config.yaml
n_experts: 32
vocab_size: 11722
positions: "rope"
tie_word_embeddings: false
init_std_qkv: 0.051
weight_decay: 0.027
lr_head: 0.00666
schedule: "wsd"
Below are experts of layer 7 (counted from 0) of a mixture-of-experts language model. Rows are named router (the router's row for the expert), gate (a neuron's input weights, with its number), up (a neuron's input weights, with its number), down (a neuron's output weights, with its number) and show model dimensions 0-47. Each number is 500 + 25 x the weight over its row's rms, rounded and kept within 0 to 999. Numbers have three digits each.
Before each expert's rows: "comes after" lists some tokens at least twice as common just before its tokens as in all text. This comes from a sample of Wikipedia text that the model never trained on. Tokens count by the router's weight.

# expert 9
comes after: "-", "′", " (", " •", ":", " km"
router:491510480471483503493488490520502482475501484497484484530488551495494522459513453497515512496515515510527512499523495473456528459450521512484462
gate0:520499515466482475505483519450521475467473520474495512509500523456444495496520535512498476521485543491469487521485473509503504524490493528482513
up0:515507475480475518502474555517453501470501449491525463475525482470524499521525509500456503493552535515489470521552481509497510525512472529495507
down0:477503500523534468514576460461483467524513515508489472503505497519462537483470446522502463513522511500494497491511549520497496511479516459472469
gate1:498532524497528502502489517539495516446499502505482492526518481480471492455489500517513550535469530515507533537463534518495521501479522500514496
up1:468495508515499486475523489499469479486522484462486480519486540510528542446513482471551504531476507471462495506484478529473490502481499466552481
down1:459496523534493462455492463503537502502510472514518463458472465509509489476515518542468512479492514509556509466534510540467508458480546521529467
gate2:496540439503504527530482495500512526504474493532517467532492524485490481526480475497452501527460489493537484449548503500472496432504500468504484
up2:516547490509504547498474489518488540485505521509505453479537493511492503513495486541480514563490477476499501516510472517526516481491524522484476
down2:487526510468514500493516541505536473498505479498488516502532524543504504480482509505470510507511472505500501493497470453528447458547497513500472
gate3:523500514517523548486516551505470532524523483501489479463476527488511460494493484495528473504507534443513479527541492565470485506491501476510557
up3:406476544485475552492478503517489507521471541510515485504488493518526495485475464478488517503496465492478517462485486519495459492519505495461499
down3:508497513488475472502487475489493484484495501471472509512495548526468522527499537450530517551543454530528542491526497512503524491488461486501516
gate4:481460516545530525492477515498447481454481516483451498501553494527532510487473453470537488489480517511543485480518482505473457453473487488530470
up4:514492484488473506517507538511470477509523471479482452487511433508497530468471520537523509503477498510479508482522541535509468485461452520483481
down4:518482524497515537522521530461526493501501482493531465477479553507511584503485506531485519501496474458462496513492506499510485480461498500485535
gate5:490498506511481513533462473549472484469476501507485496540481524539552552509488520466486558534505522521486470489522534482470513509457448502473458
up5:512533517510502504452489473456493492520498537538506464491470455481482492476455456544513473441462516487472513512504446535502452501487480480468523
down5:472506465542514508513504499493473481504506559456504538497505458499537504465494482502483489507490496514542477530447490508469507492500528550483487
gate6:489480521527462486487485502483484483486510445437486558515523516497529492489497482446462512498504530502487474482494518509546477487493480492507446
up6:509486508503539464491528509460528522509466507474521492525545521531469560521524504536510497489525496504482526502509479500478480508461484543477518
down6:506464498454505524491489478520486520464468495481505515481469504512485506555506526476504483495509503559479511500507551527488462492483501482469519
gate7:475546496494504491526501501543483517477452525466463467531503550499481529504546443539535490498525494522527501510475480529478525483535532487487520
up7:481490465524480531510479519504495474477470517500473478545516541501463451439539456521504466444522515508516493490524495498499516497494516489465529
down7:461494488503515499480520551483528486501480505526517483470506449540526495506493517538516467528483456487511552477506491493527507483493486493549485
gate8:476523472472506508499464532512449476460501481484517488516491477492514510481477550480456528499498509499466489519483504534472460475499513469497512
up8:512473521428522529504524499508533516450489500526472513482510494515470499497503472486529473524517569545488469507470548470527503490479491515543496
down8:561506542501492485500491508506511479492473509488517478501466515553463513472497519473494494510471528498495499501495492484496526456439532552500526
gate9:486527517502493512480473521533514535515492510481479494491539486535530507531468472485492522504467520520483517453510472534473455529486514509452471
up9:517472498508509521494487506452527513536460462507499510475517402480508473487487523488498500524530521522516503527518542456496475512500494506461550
down9:550523483480461455506493494471497478497491498511526512505528518481471474516492481511531476494496494510491486519496449503529495542500486506518483
gate10:493502539473517491517531502501502492490475509493529483516463513493533509488446482476529505502493498504492540525492508482508522515459510515544508
up10:495486463482508509486518491509518523497501474529517506494517489500547557504478503479538461457531529523531550495513500491519514521492507518508490
down10:508489492558527487492464473479535517522522474479517502474502467503536458493478476503490523474489483481496538547559556520493489473493509509485534
gate11:510515511476498549508515464523496526501500504513512463469508533545494491471517446494478522517550496536490526450519541526484549432452525513514503
up11:493486491496483518503515502462495522486496480502509462518531495499508511461482474499472483519476471474517513525509478465492472483507512495498449
down11:495504518493531492521542456444521466480474519487486511464505498509485510477460531507511530493492463475454481532523491517512467516516471492474511
gate12:549466479469492522541500476494470473473483473515500546482502491468484475466502479512548501481522514489511560459517475498504498469473442486467477
up12:494526468563483487463500489527512483536499530480493524478503546495540423489489474488537499533470478499459460489464539504501522475497484496473499
down12:435537526509484494498470461499505474524503508494456526495509529486528489472518478480481522512489475492488520455500505489505500511482511500502459
gate13:463513512497506562521481509505520511474521506551503469492515476519478496444528474487492507468532476512493514485524532462522466510496457457499475
up13:466506451501478527508518525496511488416494515501461495479486503460498482467494510540497482511488497516558539523465508470489477497506492532507544
down13:530512484508481505546467487504532509500538467499542505461491508536484516535480521520526487531495497514470525531538480481478464531507488518492492
gate14:494502509501542480495503460510528538505453528487519523525483520541480500547514466500477485500522524518488499502502477478513494440503502504510526
up14:496475517495488477517496469465511504474550465526495460523534477500535507510493504466515489518460493496493491526499486542505484488533504527495502
down14:520493477511497498491493517527486531520525494500491490528472461502494501479482459542507529514499452464458492490497516486505473500473488507533476
gate15:459497478491499500499561498511514497488511480479502533527561490521518468493538459490490503517472488528504501480483512475471483529504495489497446
up15:524506508479488542525484519517477503530504526486510478446444500504520514492467522479459485459517466477471505518506534541484538488487466486512531
down15:503498469566457495503518472509520532492544542518470521524484464516481514496468515497487505485529473535508503542542485490478505459490529510478479
gate16:450506535490531513466578517473519496510452535494494495494446491492530481506474457490515458475523493497490502525500529470466495469520467493507503
up16:492485502511491479505509500481507509540505440498524488500509474511492471500488476489470454491462527498552474526535499486537493509479507474487461
down16:485490495475483511526502523508472469522492491500491514510451460508551469518493499472503473485478504506532461483502512514555532467482516501494495
gate17:479511495517556488484501497511529502546463538473503518492469473505446502551481487498510505549515502499533486465476480508514469501519493478526529
up17:491521505472494501469539499467454472493480522529511522519476479497506499517501452508517471526525496475471515483456511506544527476469509453510545
down17:473481442469534498516493484487484533428503526461461506515501458484479475525481502509520477514530494479458513500519489548528504539498510475479498
gate18:499537478448502473515506527509489499523533504536493482514493506486496491546523507509535544537537482484519524511509512480524508463499478495509496
up18:509484524496517515465535488511517511497501498466512525475503500510499480483485504512468464462516502576441507502511489510472487519474535526527496
down18:454488502525513479452480466503514534469502498518487524503512526509520504504513510466493475472462497537560488535504510505472482527491520527465503
gate19:480512458476503533498502552512474489491525490490491453505447541487481481462504452466520484500509536529490503516467532473469437458483485471491544
up19:480498457509545538530472523528477490479516520476508499511532498460450464498496498485531511544480513524488503500489516490504555458505471486536469
down19:524453480440517508562510484491509488503512476546490517514527511494512510537470460524490464517482483514513504535492491494502525465495517516487569
gate20:450537501469464515498507533460467508512520482485487463469439505510481528476512507513535510485471491500544499539575536511469495502523487461520502
up20:500484481500521494476532478526519477472484494498523486499519550502510517493499489527515472530521532531472506518522488515505522513476482509503490
down20:497498491509486482522515527534455502462507518492516520486523536476499449491487453515470464520491468484524537485443519494518471499514495503467504
gate21:481462521514502500466533507501487563504497522516482452551534543457521546526474533510518507419509522543516494496504491484521483479514484501485481
up21:525541446509524534500486449487475469526465513465472501470486527526462466514559477474476476507531488486508459524540502531487515515560524498493487
down21:504520495517499494529519477495492457505436559508508515471543567519450450451500499493507487470509490479485530498518511473448487531466486494501508
gate22:505533480522516479504511514514488508458528545516517488507435507482491523461508504479528502479474527511470489456483466455487523445491477513500506
up22:537484497502528488523504496515491546505542548529493468511481490491497513497521510500471515518518541442552487446531491538491521438514500508495483
down22:488528484494538465474536549507511504521530529511487491494533477528464514480495500457557540500483443509473526495486505524526482515516490509498468
gate23:480511556479529508510507506511471498531472490460479530478480476498503494462514508520503504521536543553515449539534486460482511496483472452513443
up23:537484500524505517451495558505491516495515473516484459510491527513521500482513499526482520542462482505495496460469480526541537498478515521525481
down23:486486497505487488483442522502484451518547513496526470512479539528468481529481448508485495469505508510484485478513468498512507519505536547443522
gate24:528495487468496551521532450493477505475537453469473504558463512487534470478494546515498495476493482492477508496534551579482523498527507493495506
up24:460462483507491479493558476519508515524464452510476515511494517541519477476546515558473518476532528509476506507509464484520527474492489508537531
down24:494461494481501514485514496482579518513508498510471527493500490540483468501552523471498506510484469477501470465475501479526457478475474510522492
gate25:500530517529495509518540447480532452483535481480470523506486468483496433522487478510518497493524529490501518505525503515479526476489512484555458
up25:483513496492473465472500534505499499534483471526487503520559536487502509516510515459496505525474532473487523505525497525466480537535502487508537
down25:525475477493532493496465514499520515472515474505509504530526582516480494544490506506507522522468499534528505483510514523525527462516493517519480
gate26:460516508501507513488470540512485468517541463486522478534491516494512473486548478538506481481507523522469444550458488504546492488496504522532477
up26:484507540552506496525499519477537543503522526457525448499523533519531536491491484467495484503474510480493523526509480499530451507504517517519489
down26:449474517482481467533517481511439527527468531486499479476455504503481517533527526451525484475498513551517508456470494524458527475523493521516449
gate27:441532453500502511523491537517500495453481501514494485526547500508517492481458512488499488505493478498496555516519521507479466511506521505485459
up27:536546506503512503501537488501505527497480507476506479510503510488499509491498509503447505530482481483552493475431489512496501512520497469477502
down27:490452499487480519481530505469504493516482537468525510474484479492490506467530462493516551494497450522510509517519508489506523519469487470477482

# expert 20
comes after: " |", " the", "|", "-", " to", ";"
router:527525537491471469512490469516521482510495469488521493496461554480533522511511459530553498490523487504525507472495493481504510486425549493462498
gate0:528526517483528518480528510520495551449498474487539484557499541483473493491482518514531487489502497519517495462539479514508507489523517530528465
up0:478492491542504503488462545519456544434507481456503463539511485491496486476475528495532500515547465502510546512473477508468507496498517524473512
down0:518519505474497498513455452510528522486481434480501494453518473520473519515496493480513512447482517525506505439491446503527508524473484539490484
gate1:442470515474492499507506518521514510491513477440514524493459536510481448507487520542488533482507479488457479512501470493481489461465478494490453
up1:542565460524503506504524463497455494479520536525450473481520497484502487517520507486500494477473500516539475532499524508504499471453486503516504
down1:487481468471475522516495490549538514512537538494490505508513558497524487546507458506470477510518483481476472526503522517465511523482474514537506
gate2:481512482473459468501464484497435520469475515549489474556482539529499496472500490497483475535526508508538496507468510531502478462440517511487534
up2:490513513495553527486530485489535465514527476488466528480563460474478495516465492514533510491500512533486477509544501507500496496533449478530478
down2:451486489529510480497492463470500476501457497489507518463567474480515507471526494499470497453478489526499478473524466462509477490525495519525500
gate3:489459512483444470495494493439477517464483496477479492501526482521468509513546470521524490517505533527512507506484471445492519474502483494486474
up3:542510479493498486475446486473507474518496501478544493492489514505486491450511534502487515478491495488444453484510493488494533535523516537510526
down3:521491556497463539495484492524553511538527507513493488444515533531501473502515499476500508495496497463532490482483550539432511481517520499471489
gate4:476530490507490451511528515509544516485509505503507526501516535509503508502474471517534509475467477459541485505502489480467463497502537540474479
up4:502519496513528513535536480515527556504451506488468512455490474500542491542505539505508461533508492523500534509494468460469475503541482490494451
down4:509508518489536490493521498494513495440467500523524469501450512520519533535511526507469499491536526483492522549457462521503506512486455512488437
gate5:477542496492510516501518487470488530534536492485535510516524555487450497476460483520465535537505493545533526463436549468497494519506511507474501
up5:511486532505489519531507535460500460530532501502486564478501459557471483502514470431566500536491499479488491519524502505484535504504485534461507
down5:481494445499546510481530550500512524548512484505549502486502498530486489514485476454508494520531484509509525509497492514475525474481484514500497
gate6:513536493529520513519480478488474487508523457483498458499489532503512480492526473464486449523500499509468482504470466478495473528500549506501502
up6:472468507443479474500480512560504470491458486471432514475487525488523509489520531555509491510483527493507502492521490512503506492512461470506488
down6:526498543541516560468479494465485497476517506467473457462513497463467503512519507465523478501459494513483494517532478491525512459470497458505484
gate7:511456523524472519566522555468485513522480527495511474497500484471496516498497537494489499487475489493485523522531514516510488518484502486509461
up7:449513515497513468427495458490486518495490495485476498520519527479521517518454492499471479512467545499471525517504488525466488503502488538531505
down7:528544455506523478450496501486517520486483493511487497483516512544518496534510488467491482502452465504504518482491504470489468474520480505469513
gate8:451511534522521508498502526491468513472462517466499516496494525493496483506434437531516524472550464495530491511481492466496522514513515497491485
up8:487520545487492522511513527464467468517503504484483495472511482545494472477476557554487516453488484535496518536503481523545531459502480525485513
down8:498479512494515485481484491489505530474445454495457515485515512523496516510472482484478505529521502514468499517468452488457523504480498488558487
gate9:497464558482489513475493438508519529490535481500508509540485519487503531463497513515527470511516535492487487477481450512487493525490515477506530
up9:497453498470463538500536464448486490481522490524490496519448472531481502483510528490487511531513545511515516520493503496437507519553513492496539
down9:473512486520463481491483522527472467444472508533526482519536517484504519518493534479526472497479474518494501548483506537497479463511488507519562
gate10:519514518508497490493495477460493507518508520501523517501517519554487451531528509493458454470510527498480520504506503483510516510513479480490557
up10:509553450493499515453501540482477525528501466500476518484543469490503503524482474470513517537460479505496507485499487524465474484521496509494508
down10:544483504518511492527460487463486482468483546495466502493501513504480476537511512471504459481479549493494516490509466505537541495477495501490485
gate11:488488481485530488515469523478488485497532491461497464559486488471523470480500463472525507477507504533502513481530508503517482509499519535505510
up11:507484567506467560492500488544500477501504476477455531494509531497525496516477457505458483495543529529515499428512464485509519519513495498482521
down11:534455507499523505541503501460477515470520483532549542494519565521486506506511534535511439536489464494512483528500464473478474502486524523507479
gate12:504475493509485497471465499482514471501488512495530502487504518484516470506486466519480493562513509511469501493459493513490569469469488481497546
up12:494461452463511515478489502490510494566538457532515525473511449523502500493501494477517495518477519534499536465504502470476469524497482529501445
down12:533475497469509479522476535478529494504507503453514535520476474476451516499523518472483506481499524529517556488541493484508509505464489496509503
gate13:501479497511506473525541536517493530478527492500481511507477515504532514479482492502506464506505481444545493492456531441468471488471493513515469
up13:490515505524503537515497471525515521518482476509522524461569503578476495466505530522500484537476510473468527499498456480435489491561491484486500
down13:516497509491501490469491508491498447485446450489481450498509497560555480487507486509521514525515465487459482480471550528487493509493493472505452
gate14:526518516470533487509505492493527520462497497533513499508495537490499505488501522468480456529467489517462504461545477432494477446497462512515474
up14:549485512524519502471503533541468505482506494518476491498491478511489467521500526522544521489508502437524527512546536497530479520518509465511519
down14:457519524509476511496488506549521465499535486505512492514492456468500521474512532517564461484530504512523453493480505457455491504503493488557472
gate15:500503503446533517503488503512529485486471480517526445502504481460466528510506488507538503492507529496516449478505506471496505527495514485481488
up15:468494482490468505536508496474516480499522516515517415485501505478492521511556478502505485485518536477474477522520464500501536486494446490475495
down15:504485490483500500510464492519489484535468509526488572491489496490491440505512492510529470485497532523529479472506521493494519459520497494534517
gate16:498530494480515472514504512505500539449528486515491494480525476484501477490473457536470471470502492505457529475502530472480465485491506495521489
up16:497525520518542442488512503521487518475513508516482487529515481522475541476533482531496503489457524527528480543470515519473487506485522481533466
down16:522517525470460529520529470513530513485511477479534488456477477511497471528483529473523508509503471488498509516500549512526475481479520525519476
gate17:529514502498540512501488532558508438449557488499509499525493529464478484502460459519515508503508541451493515487537487485473499501520504523527495
up17:517483534460504479518500469517490465468542487509508469487488519464476521499492496528508504482521516434487482506519471501449481520519531527503518
down17:490495504513522504519478503480517505521490471453503479496494498535541500495529511525480455509556498533501520484515451534483464500521503469503511
gate18:529522490473504470508486500518444477488472500475567494511512564488483519510476494503537437469526477475479465496471463454481462487454510487499519
up18:526532514474476511537481546496537454515527539516497525468524464491512523504534540479503491483517484521485512476484514508509514466535468510505495
down18:545498420478531470494491466516490480496490503500529511510530529490508497496483476514480485477523521517460481457509507484471480511498560516472464
gate19:460498503510479513474488499470503514496497514482498503501501494460502521466475513509513479477499506469485532488503510487579514514526525550453521
up19:555484493476509515433451450513438518528466463533505544521490492522486523505477510499501513502531489489509445503514540487471502530472492501503507
down19:505491495500534541498459500490531528465516517528502486475531497540503515485467485511514497477501505445512463546513508507520484491488508515499508
gate20:530563477464544500513513540517513504494495518474495475474502539480484530492508460504484487499490473519466512488536469485494529535505511510548547
up20:485439484487474512463530501489485499531490482525488505502497561452492496499472447541511514461525477516497500500464485501518546502510478455478482
down20:492481480452510491531468503489520515511537499506494557486510489524456469485490504493496440490523501471521444506494509544510487533553489490467487
gate21:492496543498499508510481529516522527500458503530483495539454484513480459464539483525487483498529540523492503478525492444435477480503521484535508
up21:548509534491540538485481478510507527517432476504496486503488553499480462558466507499516487463473502506446517498503500498459473540489480489511468
down21:476532547440484510466504525496476522498528492554453524463522412495524511504467506497499503500489493526487493489500487484496475500519506506480501
gate22:548536468491503503521542477522471541473479460481542480492466519481482467496536463520476493522513510481459507465451540508502492484521480466523509
up22:513536505510460501512463505519445508524488477533443542486483477521519541551541528504532473492504477544488494524525479515508487497530541480520505
down22:494543472522517479481503495524523539517490480537520516518493525479490490509458527503485492455507502495529494496504458480461494500483513490473469
gate23:488470521487543545515509527458488510504501505511463495536482524490501496495472473478476501457497484522482531480490480503491484477466499512482470
up23:496502552482516467542472504484475502556502533514490476513462528518457515438492486540526522490500509510528511487533457498498535482486502495474489
down23:478458496482547516519452540477466516530495463519488549495506480500498531454517474500480459489487471510520486541465471547511495480517515534499451
gate24:501526504510504463501513498496515491482495543473536521509526542506565468528481507504516480476522471504511465549440525521484495506447513496540477
up24:493515558525448490531504557459506498517472496438496466469507509509537524501484502485495494495504478485515495512497530537460532486484486512509478
down24:487495502518471489512522478498509533498474508510536491474476522503532531531452522509454499486522491525518464540480473511547549493467483524434485
gate25:475527519471519496498513499482506488532497515485505535478507468553512496501474516532461524523512543529523479521476497505494534495505460477520500
up25:523515524536523540516506484510515517518514500520475516472512472507510518481536512505489481515498506483437532498528516512525475504510490507530468
down25:473508546481517475486486507524496468565535479482510506471479480497512516517445538542510503482502490451537490522501525497471503512515483480490486
gate26:482500488458510538539531480503450486477519510481506485536492523490498544513466476479473467508492490482452492444522504512483488482498525464518497
up26:465524517527543478521470508510516468508486502498468498480462455514510504473517524507469491524482481496518505495465502475554499519506465491490505
down26:532497534523519539522496486463474492475535530539511443512506533483527460488512492456515538493498513450527451508543467492487521502453471457498489
gate27:513522527462521474508498505453506544514522498483473496519530556511489493523537508452481459536515519507489518506519501520510460510526552494513483
up27:485504498501510527511468503506481506486489496510447529539507554478471465462515524533498500464525490514501497520446472510479548531469480497472512
down27:507484491527479553497482530507501514477561498521473497472500480507504503525498539494480507503520566457509480468501508457489448489495503455510469

# expert 21
comes after: "|", "–", " (", ":", ".", " the"
router:446505506543485486494533506539487493541483473508488482500515486460520529526462514524489509512487485474521544513511505485519496475531475503524527
gate0:511531521537470512522484488531487500477548529515518493482503523472516467493484484509469534467451492431524525549461547474530511464463490517496488
up0:509496528486459503462520549513518524504486488534509467500516513458503499499518475499442529506530494578508483517534458552491472501474493487512478
down0:528489464465540498453512480523499466537513508506445536490509495474488498463452483510495505531521513494521488474474511479529513524467512501514502
gate1:552531495507506522520521489490516485489513518498467549474472481492495482480484477504529484515492524462489495502507499505494558545506496527477519
up1:529475439510510507511475466496505509562461494494527451518463508530502519513513484510489489498532481461489476458492487502483472465487443504493476
down1:498492476478510474498522514507523561507469478524511512504494525512478502509535515441489484510479492500520533512519544505536496552534514492546500
gate2:463473543502465528498494546501543517497503494528535484498544493532506540479521502531517478466503480486486532531515499483496446486524472516525503
up2:534503489448508515498501464532498505500519472519476488468487514503492460484484487507531490499509526513458497501486529559495524528484514489507485
down2:535502526519496485525478522505491416506531513545479474509470486525466512509467513508497532501456518498501464484515528448517486458516526506489510
gate3:545491497471525448526472518523463510527521500507493502516490483539520499481499475482502504558522492489522512530520481516497513519543502493554517
up3:474489527523486546455491489488514473499519480485477543464496469517530498507540484508494524495518551490502507469510444484462463504491492420482514
down3:522508471453531490522482484465504502485545486490503521518489469523504504492487505504468476504531494462529486536484513535536515503491500504533471
gate4:451441541469466544539478507492520488522510501504538527466542516510493495491471476453534468559468511488482500549511490531543460534499510515518515
up4:525489496450507511471503491485498467506519497471486510514530489454463502481459475487552509555522500494497532511487526499525492485488506445504524
down4:523493503562494476532501492464443518472488491482512557497515574502493503473488520466512538477454494528493529515529520488452493478496517483508495
gate5:490519519512486503508493526456511478455484463504489517536474478473460477484507484511535531475518514433538535519476482475474522509519515535513477
up5:491492439514494486530487523479484496512520557476509499526506499529474500532547513568531480473468481483483528471491476460512547546496479481489532
down5:481508490498532453509541521498488492513494497501506509528533507473529507495445528509496480523535500503474522488483548493493464506524491486519522
gate6:481511508524492485493474470491496478477507486532504498502527508520486493471466505489439507502511481482486476497504533459501491552503562492521513
up6:517499496523480477500495528505519492475531466484512503505486514503543516493471509459435540490547462455493493491470545503491532525507519527531492
down6:540504505527486488500493539496498536446489485499497495517510523490545552466461484489452507511537508476475488472509483480478496517488507534539482
gate7:538512532498464502491507508483498509513493527464489491563511489445463476468504518515533511487514508540491516497485501482509464536485509477511519
up7:512505516498465516474466534501514538483497504494496476551545516476459487498544522509533520520421497509469520501473506523497504521474498510504477
down7:504454467520470483512466502531496456522501508486483455452517426468522498518495458482478492539504475491504498504471467504531518473540467516466502
gate8:516524523497476484474502546446497497502484474535489482538491452484514488521514476489472518500461530500466497536494495481506513503520475543502484
up8:521475505484468517488500493519480456479496473504517510472465477495524513453489515504517518475464533480530519506464532495476513489531527511505529
down8:476503505481526518492506519520468504479541473487548504450496465499511545509496469523517495500485524509561504484457522506482500530465510519477493
gate9:496491511465521492455505475509508523481438540481490444570467517474464498479528528484473490499476503466525434518505537511519491490527488509514541
up9:497500489485513485457485492485523516461474513511513451533440487465448519499517514488493472504500467499525441509504532513538481549532468503531520
down9:503474495493482504483466488548516482532470505476457483479549476475529479525449488487539551522478472518487501500496495489487466469497492480482505
gate10:489479481483498505516527494509516526560530497487506479469506487496491525534505525473471503541487524514526473506508498515518524441527497520515496
up10:514537505499486511498463519488508472474495530509504518505495519466522516483479502552533468459494489506498486519508483512479447540469493485501508
down10:447560500482518526506490517524498519468533520507536505477456483482478517493495484490502492525508483527533536496490530509477491536494488488519504
gate11:519474520513536519481534470494501547512494519475483494465499496547481482485470444493514475542518503497526480538443476525498488497467494474507537
up11:480487476503496522509430452520489481487517492560522492498519504525501491510504480553486495507496526498458473524524493515494518461514507492522515
down11:489491447473517492484477517502486493457518482530485533470541461516511512512509491546500494548536502474514479489506481501497489496528499500477451
gate12:499533536480482487470506479529496502504505467480496525522511491518497461507489490489495496521471462473467513488518532473466535569490539486487482
up12:532475469502528503499505514500510489523524559490458499467504472494498506494489569511532498496516498534488465492501514471455495541524552483493539
down12:540535495490468472516474489525548512523487492495491492530523531503527523528504496594481524498480511469492496551556473500474513524476494454517504
gate13:498556527512470519508511523492492504512495529509521501514488478514512527471518449549472526499468506505512499491505474466456501474465520490490467
up13:537447449476532489531478485530484509478476517517504525511489519527519495473471486474524463517509482486483494500500499540497499487452521528495536
down13:520533503486535501506531534483507493458496485515513535529537456438534493503508444524517490506477514498488462490538525487531459481488528462514474
gate14:480519493521491544505518513489481517523527522528473482506517479522455417519482445476520479528528497516512486512517475496499515532478485490503453
up14:524439475474492540477479472501525467515475516498479505484482467532473486488555504495488546479501477481508476549535478492503480485515494527488450
down14:523471499483482533481503555511447516477462472464460506514522507505516479505492505531517523503509516502498480510502486491517522501507462513457520
gate15:496517485501524514532444493496460531513523487540508448461471491451521429520477510478511498502470468461493496551491534496506504480511502492495499
up15:495488536516483477457527496514521479472478495435521514574512510492508555481472513503523495517481522509516467467527508502463485460490497503482481
down15:474520475469482530490489527513487512478481512492544534540464538492521532462466487487525467493529526501544510487511484487494468470463492510528529
gate16:457498524517461482484517517532501471502531509486511488513529508525505479474497526476498480489457524496549463534537502512469491486506520523478481
up16:525506551493500513517535486472511517530476541512519513467475457477527491474504503499518512452479496502443537480474455492524503510476487507496508
down16:426506495492560489491462501549520512488517508473470467556475494503529486492495474500486496500479501503493436454503493518520473515492513552519492
gate17:527488486512504522564486516523510509535488489501495471534531464495491518474430524489494490499443461495475473507486501507479511542497485465544485
up17:533489495494470509512531508477499522498522493482525466490465544503505486548544482503492499538533509508490541518470531503581536461467509532483480
down17:486496530504531475521483546479482551504489519532514529511504546521491511471501493454527489490501538493487473473495512527478502545536463536545517
gate18:480501505516518518508488497458458537519487499506521526513467541497509474469457481480499504446540492495503540492490519520505491522500492561466480
up18:513480480503519465484491508474447489526494563513491497513506512499482518445463466455488536516476487499485535482476473594478492534492520483525529
down18:516503459480501482488502520492462490486479515495496512537484544502484502455477488482489508502455460499482499496517513543484528477483483465508510
gate19:447503520490451514506506545509557486518495451499495536497539519482520478478483456517531505506498497494482520518489461500518518481490517508503473
up19:496502517467494465508495523473472530498495526481529468530499437534521531480508510493496442526524460507442510518506568498491478478490500543474487
down19:490509521570471457551506520508446509480501528505473528510525477485473475483492486485486461519481454533495520523509518523473538508477516499522506
gate20:486506492465545478512533466501543490511492493508522579495502488508504467500490445495512518504491479511517515507519525478504488555560527502504510
up20:522538555484519520484507508466508481482526500514490542512499500488475516474508477508502470514515477475518541480456460505512491506509514453519464
down20:462460514542532496529509501469465525455511477556530508520542526508519506518476506495533468514460531524496505479513518504497508492479499502476479
gate21:491511471494529516517454489548499506475519548512506425562497539519509512468502507496500560478558502508546503512502536518498500482465503490452544
up21:521520481528502485496507498509486506478500477502481517537471514542481522533509509461528522495490491500524475483573532494469525504535517497521510
down21:454493519500510489497489508501451516540481500485480460470502530538502515551475473503473461489527500510468509518499464465500515489518443441495489
gate22:514468552481468480499493493509484528514486488481507454525454466526504516473466516466538511473508507514529525533529515501513485525464502538512497
up22:533493470521461510469513530498546510537487510514463528507487491507521495483537550513478486484466483515510526505507510507537475484535514523519527
down22:559528486543523530457479532508501498528493498500529542523498555470498510482504545468435500519522514482451536504490515494467508480480476469505485
gate23:463541502559509527515495503492498517525527479559511480474519479567478507507466520499496452477522498462474482529485534482493510500507483480491504
up23:464517506489520492447508510470508475471513527495488506512489469477517555506477509532522432491550486508491514550512531490504497529513490534525474
down23:498478490449446492491517496535516460517479475496547523507438515521502491472488496523505501514438462486507507487481490503502539502545519509499491
gate24:463473460453490499510516517544502480478504507553558520530499494480490482506460522493505529495464488511534517533534530501489489529524501479537530
up24:520488502501521483512489495527519468545502522567507504505502476472509480462530490497436488494475504528538512514498478531486458493525554472496517
down24:488504526524475551442498453499519504494517535519509489465492485479500529493464501539509483460519495498509493503524437519525516472501521502480508
gate25:507466539478506520493514516500482510449467498513492498412524521490515464529475511469504475528455467507476503503508499488540477501491505510510531
up25:536526495510486500482473474432488484505453487504467532497460457472544533497521479531501497483504527529502500484469502487452516471475481505493512
down25:521546488488473526448480530489507511509489484473498488507531417495494547466449500497480477515535506523468456493520481471504486470499492488481515
gate26:505507471506499481509518531522454489489514443525531508450499535480491476480462491518514500476477442488497534496474485481496540520472511493545464
up26:489502528499556476488548504528483467521528464493494561498519495531510555486502499530510492520482475513489483508494456493505516541517517488483520
down26:475501519504523499511501475487539489497469531489490467463550500525525536469476500528502514512536480435469488485541467506477514453496491511505518
gate27:452514521516532497483492495520514516491520517513467495509486471502506468506479510534520517514550526517473537526497542520480499490446518466492475
up27:484481503481533475487542500473525482511478555501473484516494504475530482536574549474486517493509492514514496500459541473481501526495479536481500
down27:520470462459521482507500531530509524485528462522505525494521496496502499449488542485518465520468522460503490469500496504521570481511537495514506